{"n_layer": 8, "d_model": 160, "n_experts": 24, "experts_per_token": 1, "d_expert": 352, "d_shared_expert": 0, "activation": "geglu", "moe_layers": [0, 1, 2, 3, 4, 5, 6, 7], "router_score": "softmax", "normalize_top_k": false, "routed_scale": 11.0, "balance_loss": 0.00235, "balance_bias": true, "router_cosine_scale": 20.0, "init_std_router": 0.012, "lr_router": 0.00268, "vocab_size": 8192, "norm": "rmsnorm", "norm_eps": 1e-06, "tie_embeddings": false, "optimizer": "muon", "lr": 0.00779, "beta1": 0.93, "grad_clip": 2.0, "batch_tokens": 131072, "seq_len": 768, "train_tokens": 455600000, "steps": 3476, "dataset": "wikipedia_en"}
Below are experts of layer 5 (counted from 0) of a mixture-of-experts language model. Rows are named router (the router's row for the expert), gate (a neuron's input weights, with its number), up (a neuron's input weights, with its number) and show model dimensions 0-159. Each number is 500 + 50 x the weight over its row's rms, rounded and kept within 0 to 999. Numbers have three digits each.
After each expert's rows: "mostly gets" lists some tokens that are sent to it at least half of the time. This comes from a sample of Wikipedia text that the model never trained on.

# expert 17
router:460502619511534528459548588480584463415585571512452436527458518475552421520508510451506467504429515549514520464524510526544509580452608502561518537500510572493495494492497447553506439598500545529511529534600477568495508441452467464522537512561447546516484501524526489406507434546458532505543535524443540498493463409448607577461553492471543495510390468472491410372548485526420437486661475482535527553450470456535513418460510507527576596623535469533544542465581495464448497452519516
gate0:508449549516550518541491486529430525574434624505450525467597497498555473433428485554466483498513518402415587538540494612482497421560654532497502503525599492502512520503421427456417544449508443488480513453581522609474469423586492519484588504513460636483591449461529579526478550500490519510507526471469515496512518525435514497533549482533551482569395537437513466525473486525576484474473489546525411552500485433408467598523517465483535480578541483566543409554548464489497542523503469
up0:491617517533520550488414454458454491468531467529469375522547542539492487492496501432463554588499511631542538509492512420506530596460388441471491515545425519486450524452578470478533403431532492541518473484518469411539594564424542517484500461459516407444471537425480575438452463555583561472440428512498522498455463438520433511441454470432476446486446519582490481574470454469486489527534557545423517555494532637469547468383533558556528529459491412479468510451543492493578480441488489
gate1:497476601501443443443520421442435424439553423515514524509448479462448437454521537464540566515517509495540546421526546597443477505429439470473421483520488534422478525427462490546491548503492486460487501539448516454476511435490475444586501534556471567467484530567455527595480456534479581357610554418451481489515446503549458456484509522412457540487494447527545506498449591532587450422522462546461542454451522516647486487476441520583471483581444509451600497474506426532582442488539591
up1:487475518420558542508577555514514528559450563509456494549460517550524483498520483503464455487511559473568387481511458424532457475556549507470572560480560483450511493473459488447475556465432459459442514432447531571519525578555527469454495474451461373526398435432670552442470583440473549567395492513491507600502471482516545481626450559568524487521495498524527460535546509575460487575596525470474438566467515570506464517448545551511495503393498518553590440576511546506448502481557422
gate2:536447473466472570400441399480516515537558567453538564482435483535440495499517533527540435525534500508510572575452463564527508523508444496477529474532516488436494516451485558526572466535453506387605468458504455514564364487507544528493514456410452550514450493519397502528501533409436451542388453485485459434453455412432613524476374467609494461542528438455511558527478483463428500547463453516526580445471451490503546572519504498476465528453471602429498511447539484494541517558556621
up2:564469546473435610449549531533509472510519477478515503473442519507546436460541547598495420470499513559517452532491575508474583453423421510484425488441529499490459471456569593537562516585406556503550491490475482493435485468582512481558568480481540523553424505480469544475475510518585509507523416472562472422617515402469620530520404480485485521577537438516502498549452467551472423540422617516497603548621555520491507502470536382442490398528474517444499491484531523506515561545449549
gate3:506373610499496589513517390468498475485390525425399423398452498475524486528539504495549493596476519537523399487460576492541442464469394531483467453465526568494507583441508546485462510457529554501433525504468498559490450555444440493486486559521555506441510543444545567568516444406558520565530571508486534519393466504502509470442435484553445527540494515492501539480492507392565485476541578554531525517458612517530501492440427476582534448546498526565507470514400423596456501535430533
up3:497562454470584563474566557543488441547481600525482521552487455530526463544626508518495503491471501410565502495480517516569557518516560495473630510443440494482506450424556574484633558475506656545503497555546465529499515418424483582439500518508399460526509470494494526500489621570510486508528532578478483463408525499460465604492473635543471450391483416461521524499495530482488474545586525448455462512490553487465501535589532497516507518540539459524504413449541472552561454546482432
mostly gets: " when", " where", " with", " before", " a", " after"

# expert 21
router:463539486479478471520388504515411519522424578541471557508453562445525473460461441499381435563483485593555590481477497458389472508384519496539526479437486536477509480535559520503457534419500434526460532538495603510512506372468470506456576495551463478505473533538474538532496544494516522441549430531526523473501469533471595528515542562520502552554492473404414488583508439461415430523566547580521489503548504550493457422503501420617470518487642519395444528496444535493510577477523412
gate0:540455564472624456539480422483472463383536534502493426520620514573499528518504553488511598437449488500457554415525517426505569460400367365493511440494497566549544586563586537424484526485492439481471489505583514526504437467504551453514548458450526475525420468444473434544559488481532513516506635495539527494494583417520457526529527599508513444581547486454530481491494470467468558558559550579634533513489528496513468472434526495534488538482489471511457544474460538518449448558463482
up0:608531469406567523449437590500561526464496487533520571495513510472480558492520594417482430487536553556579526562464483480487408465454504566536515433532540501399506496565529500546551458539429480443485432567523512427538509468502515457602545479488488531436604478533495476422500535457501509503514489426503498492514510482414471543571508506554387517520437416446508526489484500497507527475553597460423457605521546468484572554510568353420467438613527502485435515434526539562420512545491413
gate1:607517516619491473498526541543520464493502462496520546520535495472496552484492560501535560518546570519405483526490426525457555474502478434552463445506512481472467556552548421430571562615569553491444598539508484467468468492552497502630512514488487534550414425543547484632505531579495515516524551522490548558533353566593465534541498474544518510549611546537579446475461593514442553525475483577550379481496548481474479517460434496536506483539520560509485466390549584558520443544510529
up1:443511506454447465502482505492522513567437544536472504495522589531496420518524480565498528465534449587520529430584591504618512557492492457513519465515532472575580440458427564570413475446458472508600458480469540554452485506485459502422462496577556559456487501464505593416513482430509455412504469526506378441527558541503505500550603533539465467458389535507547473506471468525500595547510425451452570563428513527510452491449518511485470558441503384505531424615401455509463496567476402
gate2:475450472588558504411504557469538589481540440508441572510525507477600536552509495546505504453508475581491514494444469505544449515438565487520408537555528536483462583525561455558510540486369382445547509548470516494387480416469592535493536516563487408481533510510478561565419505396530479520470531563424539411470493506543552473552508438525560621446463358563460604478568485492502486423443462539486534459500473540443460496525502557470436484455508505560450469576525483490518477450569489
up2:570418510531466583546589505502494495443514464454529475456464555530499470487462473466527450549424461497402508463467524553462440529474563470588498548581482528480498562475461528605468517456524407460533544484434601541554485453443503507497520484551512497477592563543474490506509440497534471403429477578503526454481414460498455429527482537446556493575499403568450593465506505418474655591453476531523596584511524555470502398618445482475527475494469467524508474516588500484460579527406542
gate3:452456470459523430416487509557495530490540436520571385576534541553476411502494507502495566562532525446460511501438494411408524407497445489529626561491457557481573504554507462540472372464452637520387511494507452580513517488420599499537473455499518509550414474414532450408472533442539469517506452493621564478509522516471459501540498469487529455396487524541485554452498580556579502439499479480446491519542497513427571451547564450502502508562521451582566520527450480455449482531531465
up3:475481437542447531372539489506449541411562555474615445496468526512443441524420491476481469477412475511502498491476528588476492447429472506407625521500516539509591447538444486504514456514480486504441530439486487502457497490484542514549484476499493518548490468457453469491520550498455458448536510466450530371475484478507569472517557496465527542388523428516540434478594506539495452459492485606526415614513487385548507495471398412447508479527469597427522641483524496447520365550525540
mostly gets: "==", "\".", ".", "..", " .", ".\""

# expert 13
router:534474432536472492549450515513467523455539485407495418380585448403410545515552463501428480503386586512460567525462543565452552541494354498526530476454518585501506488498517482510389497449517534441473443556516490522547506576527570522512539490557558496495469502400474532511409486569456623455566403578541466515486532538507507461496465505463491483509532534507439495525428518499533531417478597491420427421526431467424482514508466496478395442484505461545568538561515431580484567485531542
gate0:519475518496445597618541552508525463484514529479591473576473426543503467549498517524552554517485566537491505493499484511475499435593479452510524457559466569540463449403481583556485466515484530508474531540544450481385506566428529541540538518519373501523433495440457515483526491499537409605464469474469498510458404511555462617506538414509406471409538462502546574406403524417465481431590437381505511384483488494488466505459398453515438433458521468508504545564450484499477491524528459
up0:595567547540535535557469477533543460564518473548548422485604466586429378589495422538507549410441625419513481540477563574484521509504610499473528522554465565450446521474506573580466503500494548480392515532525508499461394483483552508494438529488488583479441541497533504468506550444493527569525492554454515569524492486497518495524573455517452611430446602531573498460537573532520424520441416569620506490524548468452482499519545508478514560518432492492450451529491530529425494565488569
gate1:509521450486446465556461508501585521517453562486467399514457514521452518518470532414505479607508544463570412428537610463607474546411484437617522569477472437610466594500490538410531506539450496563518491490523576490476510413467410466506465472506499526513526463455476498519543543496534372510463497517551497498496475529585448520530626553452489479462586489442534492454521462525546455449458537533481512488537543465525486496443473512583522448517518440576585411501531518641632526483469507
up1:463446487400562518512521467454449598474504446405484554538476481481502506526492459412551504548513441481555620488515504488481489498453536394576547513543534564587432547465442464487449498565383513418470578530507460509507468569503531503508417573476422435552458410441597520503426491461441445519491482596434539566482402521512492584455491469477425467518477405482481452497484522424494492470480506452479482378458541481510481400512451475516433493561533436457471470378513446473544554494454427
gate2:547548546451511452555484500450571551527532566495521454560473435493451489478550448513492503462463519489486546554505456474558542616447479540529483530546475520578399482385575544393458428557617465520452503511463562480473520448428521497358538485496452557473481615491627489442425488554483501469520483579491457528567529477559411523476571498558464540527501492526610581472502586524438514498437477504445627425502501520571464503481492429530568476448450483537540479460480493425546458563479469
up2:580411461505538456553445502467423475563521456460383480415492578512593473537544604399520503514526489510479407435493434527448546478571434484494421410459588542473486499516468486544511477557463495513424537581460510529541538479475462467477562472533460609523487572471495528517515512541530505429489450480449482591432488494587424465587441480393449476478445486407533467473429606582538493448517540502529501526509467508465552417508480507485539517443461397486517534552502483617396540516467541
gate3:514549511555563477487506545433471523532421539448566474470544468540448520527581503456443468508476514454446381579518582514568545489460433434529497468541428439508507585550528558503550470519471445534448514449502607598455478490506472536518449445538535504464454545509503523438535543553507480533443516480437502520443534536450609516503530460385531538535499487453504549504507550464543471556523455451475456534501512496438419555563471651470484504456518542398376502432445431384440589530615428
up3:607517447506505578415486469530520511466454533509499539494539531538539462623487539549504408463582462492531482577466487532410529497472563419514465447409422465476495490552477623548475591506516414513525441544472571470490469457509456589475520432558559514522498534401491531462538550595448546442467583480402530586502533599450572499509469503458491591550463531501463519523497479619437468502565437458468494450438457517428465503544543548434479456504512516490448471493571551535644501464466493
mostly gets: " Alb", " ±%", " Ref", " Col", "col", "Col"

# expert 16
router:500466487499490544481490461525527509489524484478412525513489422479467553492423448572453527503511475655526484496515477587522533429555493494533570489488448478527436484455497517392495473476541410416492531585421484417527526478469495470419439452509457460566497475486475483480387454585502576492535479483473499468483501381649411556466519515566497545506452483657460448607473496455387587496534513494449546539466459517490450545495419605549438494524486498559510523532435551531464534491410486
gate0:502537589540504538530530430490537387464556461481551463500492514518562370489541499492481557550511481518539456534515475474531534530409549610569546486502488491435504482511466616518459429440604564485515555527430435456501562514424488505495517527454414462532434450573520570474477578572455443463544532462525652604570503555547475394499525529502545490527546421520518530465443507490509458467428488502548473475400427435504474562520518622503480401450542446521503414498462521439508462516514557
up0:453516457496507463528460537441552530475491504546464490423536459435511530576427623531495503455603487490434558446402535449552499532568456455490449505580463519531507520479515589542541550567515533477528477436601460504425570581502471522531551422503483574455583482446529451527484381426548582510451493481539367455452550415505500507479445455523461558553407526526445523572507467504482448511547513466484568524509517574517530524478518444596456445549449589522424478476637495568519550510558462
gate1:559422452468502497465480479487406550542465541496479502542539470515462469535457485529511489457509503588572551534546437499472555574605443557573527541536406479577499561497474505523477466494441517489540454504496506531450546523495424486507470409461506575524535461523561556595480522541502533548595468553496487436536657444430508572510522531395467497481521515442465360519598476507515521436608506457451481619471625536472545517535497484480475484525419527598539462403501399499496542557471549
up1:631443445462506438511436516515425549475511480514536433486497451433466493569465468445538490491508496485497552567556419495521487567626455499470513530521476478636506495559556548469508471444488517400503424530480491556542470634474559510540482400439501517540564490519575502618480516518495427501562515474438457482544585433500481490493542507461477561492525594520412439535593552544491455561558415440499522588498536551483499519437443501454370459599513565563446537453472532513524551549470515
gate2:490522415548515518501428460454511524514486474514547515551473547583532548533384491444426584509495438516453524494441496499479467537553490485522420430436408536411473547509500566465592497494482520408509466466501479538553443570460539537510431544458528546535432438536497463553527543470546533429472454395593456520531470514546562517533408413434407450473521455503598473537407505540530560384518513437502535567474471593403416525453433470497532557513462529501427623549523543481508583484546495
up2:511493546530491600483517500578506606442532574540529362497538494602632463547481499593532620537489539458551479511386419541518538560518475407456510584572484464407445473517515448488495479442527446548513536488495506390438499564440484516467486557525497456498444521531448534535543556459505437508450562520477547497574500528535622436457467586556504469568392485507422503519520520489543520555550490474526439598493470496515479518467459476503493477529521573514429467485494403590549492487572475
gate3:467438570504405521458458429520500480514464507502441499511520494507450471466490479425456408496547550563507517426526540452488467528483535487486484456497617498495597602528511534484590475570538562475462562561502480480519577508477489489428501443450515589496469485516507626509500498524494500530423502427419461439506574492473642518580500502492423481484637506553462462626555493425520476398493398596522559579488478533504537542543507479480562439494501554497486555507605544432511588589532508
up3:548476516489506467518534588570573468437526514517490446428564453592546467552540482520440533395452471405508471423540480465555480483471430493460550456503549615463486445447376469456401422476469561470442529428481425370571575595444482517557525550527474501440489492427480502510523480495534596563503511590520486533514591492563460450454554464384512453533505500497519423554518527580507487475448467537496510486445465399505437421427543524446498498569518464500525435561492549522552502527453533
mostly gets: "|---|---|---|---", "–", " Candidate", " ", " Apps", "Gls"

# expert 4
router:586570474423444549531540511557479430562442504498492480552458444450422491555480517501496437486464556570511510553549418530467489579493559527550470515547590471484490510497495520517532479424567454618613422513538497570512576447600464535383411492448528497575458505465522516484512499622579519423441433467446493437514479502457558517446492469499398495469532439521498487473573526416529484484551441537480558519567512438427457473457482591492430419474453552405454539534436445521420537550493488
gate0:483507506512587536468499547450482476530533472533452481510442564403547454471554490535525502528460409482425445535452498574489475462407444549549450527508524433499498425489545571462490439529486540557412367604529569582528441485560525457532466464545381497503433431520483495438541495474431441477427493491561592526540483440490600418520470533540458575518623524491532455407516443469497497539576451422468471476543483579467489542606534574522443494523499433551526468466512418517462445444438458
up0:525492564471494528445466470459613451579490530482530494553514463494491502473547548520497509551539511517445536482498509584504504530471461535473515389478496545427466433554440510456494567502612482524456581397419429424452633471527453538456498544494547545514457533523503482535355545373591509588444451516460427538498543516484436503501554500459516438495430452592509439573502452490522565527443500563436539552450488484429426519513434549504522554416521540459501544492493462389557616538544491
gate1:527495463524482506561538354469544446453408551451494517383434484472463536463489466538506507472470550496445519473532423556438482472457514552395529520459537478495498504513541398480521470440500561425524516600476354515495534593453512535498562402497570490478422498448528537490598499486555540509533504570477531541535544473408583502485509577425494526498484406531449487531469545455487472552449503499476537375559466449500461473435442469483513533431601466589480457428413505596561507571492520
up1:548495524524499591399581525560515490526384616436622556500456535535544462529552563518525525460522483480516569486467551521442485526436450476581536538554488519450485539472450508388489483541551492458470476493449538501414503539480518533421492551510582532544526537477469370420479518531598572519405542510458566596477535473435491503525491490458551516412479567464530620405557481485504530503440503505518570534518509482542416409487504514407460515602419508459590525503570503508488516467541445
gate2:480491528497541506493519516430526387561499512558431483521477448547469475551500459466445555567455452460571556489485447436507567493415487494494549513555533531521547502486598509488544404546484519460540490595558439516556549480538419441462561556502586594514515527515525569538487489472474566656541515503413509491518447444473463511585501483505467554455543578497435596572398492510575555554479544483525394524455462492483560449481459481473414579558474644480518489582497507590558558498574493
up2:509429539455435456586512523444393558568491504509449597521480541458510546518483554460530572495516510563505516540574457450485458505510392492459538506530501510583457492484524526464568463599554551621438382457543514490601481532546523574478456462486507422477483504443502551540499484512542428449404497451484431464528441516537564442559526446498468449510483607518519545459519480515505519516416494598505497530565431632516554585436476448414577467432439444511439453495479386501495505484435465
gate3:518457423485416459483452503509500523503549538497467525445478501475496506548431530553553546495486488446519588550508583438496520479546555458445467462477420517476402553446460536522489388466497465545428497597528412495603502530513521436374424481436431582430547451509537481468458550442420414502522577473442512522508393550488371562422534479569506523545547510450497436515522541478505537489503500436461396505548518491549610595515458525514598562551489398495481419472479556475521482514531550
up3:483455523553421436503520413509460496556460423531535513525424508497479566521568572513530492592561495539454452552469422597497513464574422430475572485550509470430586547506469507444526592482512540502545513412466478529484584487437479444414419515509585438581392451496507534509513454604528526510548507523539481408510488487407551587497519516484435533541583525546598537433502477539612422448490474515509583480458448485474425398545483476581486534541529513437571583511471495519524526467508557
mostly gets: "|", " |", " —;", "°N", "″N", ";"

# expert 1
router:544548446519490464551541606480552507519485535471409499613488491540481508502508489561593468519522502540449508550528412561514445470497547566467542557509594458564455433546495514613516551401570543521517454552565488539472459466566406463536513501559474465469554499534492585499542367508529506430523512495406467467530474513532498538393376494505539443412532511519392508520536472518449486509486481545537536616478546519570474408497577497454415520494440601434428491479557452445498449493426513
gate0:579473599530437490478513509514465497519492513545582577454377450555396544515546496478503426540378553484385513481598459431515513533502505492457446482576471498465582514522490480478428466471515530505517449555460453493510495591494463442540621470446478486457510478501521548387475540464496511519612473482550492450496518532550597558509394538520517419420548466495533550510520548415491492580556576509529467592515443492485467465579446523557564500447504528576385509578548464558471479476560461
up0:488505422524518508476460485437479583499480388549507487516607504449537519486490499454577603483589459547557546446490448538520499488518511545482525489525527484510441591564531449494471507464497455521414529413602460453535483454558445476431394490544497451394549425529445530549564453468508470565471493508570555472518489511542396506568586532379569525576448569503475533428492507537501539487413487488488427512494582405522496600496513518545559486611524447551519521422475492383538553435481488
gate1:562564488390521468552484525547509471630476475577527542449565464591499556452501548484485429472444537532529484522552466556416524517453398535472498353574485511464471493514491613502491547514515528536540571438415551494493567559528522524477468500509538538445534506555434554533453488618451538564447512515471476446499505501561464491457442457513468498511459494596476425463471445514579536596399530515484509549485605509525413536491489535633591496409560539500472581566528516552521539528539506
up1:554516474464520550586542575494642463535461455540556544489462556513513550464524530507468488492462404438531527522521516512403488533503434546497452389554495463450523556398518585407426530555469493554514548369422563434474551494530448498485560563494610509429463479514430544463525519511484545419426513412491547497519498482462549361456454502531533464507404554537491508491499522471496466578418585515484499544461565465572489473507511535582516479454499477538508508585507405512521396466552559
gate2:489436505382475477494353491565570494565503424567587510528589578528472514510515561535540520426496490543495490455506593510514492462471473485470441414600514465565492590484517554451563459510505540491506551507547524567610478432439512490436440593511542513512433620478438544464456576538476481550426462561471543490555442391560408526500434556531408544504484519547438580507461479412535583493491477485522453487495506501523483544457501472457531525523433547475480495432531513469512602527450591
up2:460526616469453503556456491566486507501566503493390485419498689492427453549510444615500505535460557568424519466550523536467531552489449470453486533473472499434419453566552471572562519509463475564526563459519513557547505556503529591505539483426458478535575481490486485506495489445456520470499469473464478529423482483515532541507453457559540535530458452517422488390510507502479642494486563479435470619446491535463432555406574540482557442536461543482487511593512541559500513592541580
gate3:409441491449478501502545551567489563553578492505488526492474454526531469389466492555566547521506549420552452497442450559502436538438434586472544469526519397479511564494444522542428550491505405563484535530506492446537497418525493451518565447496491488524454497474484470509542464477598636525487513538464487434528555469479453498527508541499474493464536432529495411517573475446587454537554556553468506459380488430628450425544428515423582490529448612502567532476558555513586422583548498
up3:498517475476561485587499549517547454429573471480495483440572546443526518476491539574545401465492514579499549526527499421410535463475536461535451454485497576588458544535576607579466521553496573567516465543427456487519461550508537532524495479540432524475549509397468520573528544501594399556406445470433515477455474535508487589485382459569536472423492447450463503578453494421464533450543538474484520528538409599436451598508518483488472474464442452454426436469538583571515573482457509
mostly gets: "=", "):", " born", " known", ":", " Preceded"

# expert 15
router:513520585567419509510492536539493483580562551481404522562508525493532519475486491480409578534519541493458482433481512541478467571508502560431464634588492598510420481466517413590442551420477422538440535547556493478534505527485486402525524509607542479462490482490449516522486432517532530421562447495543484489606532520386418404524594477515483478503437471474357509533472467513488468422463532528550596617490529490537444448481529511529503491577427537505539488458446532582513435484519486
gate0:529427561528499517453548627640449444540434443516506559535512620483550526494544590516547495545529507434510473455579482545534524547590520469455506509418524482423456567509527584554409451485480555456442574503429498456468506494469559446469481501480420579434496489544644450456472506448506508516521422504445467593473502442549523441530549519434479527442477468432455551398488411478553441479449475562455491435469524543519523523518550516491498486529446533532492541490529440419519651514496518
up0:412585590433390462518447445455473519539539401505484450445512528593493508581512530498518505496334566461473584530504527401541454461390442428508510542527474461458522530484454492459479496538582546481528565509458502463506495481432426421540488453529472553511431494615483497540461537507489419599543492469488492442616482477498520527438490455560447562579529475515562451522516578528507495461472549533567580493463567458542514457459580439463582450462566494417495492509531522405506490450501549
gate1:465539467532471535518437508519434516534515461480603457436506586604453557432474511455564524486522552454609536514559465553518514615498486447561446530476654469500453516492572515492487504539524532501543469543506521433435516635497381499520512497542501505487486589463426454487488526362468555499637553491515523573563530499502507506484482460422483589512442577532454523472431495509495434418495585513531418440565432515523491546507487505456576551433564515508518542490482560416569520517477451
up1:476468515421431592504505443501512501528492504561595554474450610546439413539527543562447553568532506458581569397516561677600554562563529455603523464423491583581495542466544524456458482524536566506423531508550511424519489603478436559464469498552530554501525551442535499452586542511461484516513540490464529528469454460454462390469528505523574561470531589466394522558519476468491495450497476505463487534463428423515433579471452496510504507508527464488531506589515497478476493459453546
gate2:526522489508529478547533476470573561571483516449570434527434446489473579561519506503490527535472469433471509453523472481396497636492491453525502523462535474445518520419407550537513455504391435517546565470532457534508555495556521434359559427485573481547472546472548403472525523538461530587463399459502521496491494504542514546446489605499495582558521476491544473420527575473423406491541495517478457383510449486465407560499466546509456428528508421551518503486454501347470460399502532
up2:400512538549453517515445466510432433378505497541434613492579533444558448453478501458467538442562609595471477554441508484586519398493435571492494401493512514481497512490541463472485589446567483540487459491512551506501509509445441580515469573499431462529483465570424511437505464568534501485558499559563474551531449538518453557457480458467514450387461515542445514589551455480511558471434518431534486549473479565566565459497546434483557568501510520474431529506514486685524487483578497
gate3:432504553518510549462563506434439499426477527543504617519493399503439535487568492479441507457427472513534553544452465502481526465533577453479491513476500418581476498520468489415445546333488567488471499535537476445509514458488495545532476374496569468481511494532469546512439617466372555567500504529598503472496380543505484488471501504542494506511531450566498571544437486473547546463494465515486419472460513459460517459566543511410534561589447557581564528571429559382547590489529467
up3:534471544485444483491501471501498419563455521481445446481543476436481602489508408511540472530435554557469511488520457470512503572473353496608546551579555550451500594560515545528529403613467426457519479411534526489498559543511615520439521509512490455535454534489548529531557511515558431437489479430459471524508562432410435558584459479520524491450440515584539495505506586584564496568389530532425543471495466515471492472538497538545515451464497458352462530477529505601506501552432517
mostly gets: " f", " s", " sk", " Ven", " t", " del"

# expert 9
router:583486513562516513490566502565519527422495465480453461549478454468509460500497465426478493449604525416525511423467605399451428531582503581462525444439544540419437446475510536504464505442426433421498493581554428536554558516485437502592552480510486552561540515508375514528545483447537552448544531517620485525490497526539565480534443460478431551489526471456519617510496427588492415559553459494501539511429503502568634461465516470562489558454463450501559509557463453502450481406473462
gate0:551583471560450508416534423491502537403448460529523540572512463405516539540450554477471485485553587548550563435498519422558509566450562453495439527571519428555518529471508549443582458565547590482604410581540496489454587560554521495548460471592494415539428450542560420465512496475515484464517546584533496468403466437509494571501563438566567477542528453481553554422510532455476441563532486453519590453451488488504499443514439544517582553550479544467484481567488581464570550472464508
up0:525539393440425527441507528432518464493404470523549541484519392501504485367429529458443484461599524471462540396501442504524476530471596460492361535567599505560519465475556513392534488461528517513490557466594473468493440578529554481515466504465508516531496508502499491514454556560458433473474565498561449399431439505581492436530512461579509516520487356487527519591486498512507462436538474493444593384490521465475509492495462521489590535510448530549406487550480498462494587514452507
gate1:499489498474518519563452459556470466414467537536406487509488458584522558484562491548467569513585485477431439448558444481481540507548437507504439512527539425512519474523409583504539557491488475465463521566543441578450495511524535590587452463483453643527506457528454540507429453450513453567465430517474507579551549464531552455496532466448567398528506465507532405470543560453458484555584440563463519572509443526582526428512411444476500538547484518496522528487548415583527529419676484
up1:479539576430561471453524498438488554522596470463580471466509504459543510576483409485584438559417509385509522514456560580423492486462531452485467429470454434529457558508493521575596526511542468529490533474553572522542500526562539547497527459561502482419575531480587560435485501452463498538496492505511496503345541527441437546470471439494556668536471517562482465481554435507490550408478465491465474530505554502544433530479524550534477403567573542580532500471591543402419508517508493
gate2:521419559508551555417517433494482535523591475542585466450453509566446479474539515465443491518624544461475500458579476438424570455543512428544524523490531543419522501485427468592509441433523473473531520462543456532452498461558515552441472527437460516549517531530487517577540458552452500450417551344507451483580517545511500572521456455617453527432505478514436566595449563501539582442543516523477461509516381467577525427504449478494488460562448448492439474441438583423494470471440547
up2:557580488416524462463560496528469520477486536505498466534631466548546480532523481474505504494479456596508398416438510460487454383438519444462551524460420445519520395522472563449377395554498439532409508602466566562460490414514487407477493468499493541512478533490465528443543520567470467487548538646535512359503444479447522488567555526541476486595454520532490448464564545525460533531433412527489534437517537377535526486448525527503530496465458457541547513480468460526487525511478434
gate3:466544451542535448522598371499527447493483585449568393485574499550484432551474497505386531492467559535464581501377468434541476525575516518487438553538540625480481447484475506496452488447527518489501546486528477497441576514455526432562485421511436412494529531507454596507464522477460492561437539517520511436527486479490468497470449458536550469474457546507540497487455564456423596480448510534526551475465566455517386520521504498360377500549550462531528468481519452434376506531575446
up3:520500483497561504546486524578358484537493454432515559406581561496489451471446457534459483600504422487467500544619361508456572459500493462488508467459497518472535534500495474539481505530535550498513511506528551468435456555537540492492459502522461535460518518425484373498476442590477525528571451527523587479488474549571456457550428453499393468425526534413435530535455522592571520512455515428525403578561412589499597428541450517505543507475506546523487432468530391439512424480460512
mostly gets: " ra", " tra", " sat", "-pro", " intro", "eather"

# expert 23
router:496488571529478435537547520513465595502465521541572432550505549566546495556504460500521504412427486401538464479483534538601483501550489542482452579462487477412449579497467489562468459365523584478520572503423603556547489461455434571526459500533490572406458476523463569501530438512493451573494430514514496483469599486509452487455470532554416530482511560519480539462546563595556530474486433548485525594512515521500562415459517453559466430489410454444515416543557440539564431598422517
gate0:577446526548405543491452489494545440482433572458570489523424457527380512493610506421559594504513485546533555463531476484473448564455598466520497486514521469423502469491490468468499468545517531511517547488514505470554513505491425545535479437536426545442591482393427530494467470410453522434508514494491469498487538459503502536488462415499474568541458536525479589521566507404575487489596531492515492524537405517453460404514451366560339405505551405478472551466505509462458483429554534
up0:580497395504415550502499523499476526469580476448531459556463451550415501551520402548463518482488534591536506520521546491495506517376464444503579478529482540488554493586441522487548522434466516498568585483523509467579491430386574503457538498463548523592545503462589588481523477410482448483449508435380507447403616509531540461578509503628478607512484546491422564542527504483509440517460529440540588442519484428511508489530476474435492440512545469462456500611500483510478571477503527
gate1:540499516535530609443508516491535442533452605486557520492471479549460517440555566523531479510347515528519381522534453510569587403560519524497554531483546583504479512489457470514484495483481548539479362544526405596480451519433494451506444476543528583482567477492455484493471500498497522467521535541537576410500570582545533566493547471509549561527562514514544493444393576425428539566472407477488454495474449466496530533566511518513401472539522463398518391459424450433513496582521536
up1:463649545490554420477418600514466482520531506417505488416493494509500420487507543464508461460478527579511405507496457469496563490467496490478482556495492581510396519442480637450523533524532541552548383423481532509464504504431479437477531454486545527405467492477426488633466471450501492516509586466572576477511589539547502507407424530495502566507478474467563477469400486425500457526476424444471545463489446477499471551500521562569450422483469502461541445453516513380517486575493388
gate2:529541540409584540479507575474446450445496552455498476491520505466420520495462465510496518510449468489522500527507534566491422526494480489572566482493516445582509556553501465447533537496425603428473496592544492482500653521483573692406470496459441596486454540542528579510527459421464514515446449506510570567582456547480565538478528513472448468531549559451392597445494431595509522416517546509497563501464414523543544430518389471539453474445504444486498548496523479461451509475484493
up2:565486501499544415517419532468526522503463481492478519495504396509466562473492571518499443504485385439587488523437639532382579465516505498568503495463579498581522622489478538532491525473464472508500414503550540564455527562548560563447538503449508516455461435464412465458505486475497462520520520516453477527484495429484510418577454547457467560560570605479518489522564436534589508479460498527496473607507503553528430469621371491513505525489478479542508612541557502464438396422501561
gate3:592437518447486439497529565567507519484427553484593481510423487528450471497500471435432561412404563527520460546570527507498490514461485516419431486586470468615530565503457540456498485449491492482513516545467542481472460533443481396468543557467446442489392440515522547451469495602483520531505455488541515503575509471564489489502493417567494483500504473451470417474535476561502363557375527473540568529499427612509546465440564458480517548490499558610475645439461501511418481528458530
up3:473507572499534447506431502453515549558501466582537486463557521469579588467557564544561519578630519365565520587491554454533496526494496521549451502422510459453476586452514416480499550510574513540434511468462557441481620529514605497502480547479517532501531535512451371533489494447542499444480487451488471487514417548460485519525499480505532489357519473493549559581456557527482586521543467541476449508415603431455474541572547516469471420552484513505521426379525471453516584465490467
mostly gets: " art", " dev", " rep", "ist", "umn", " story"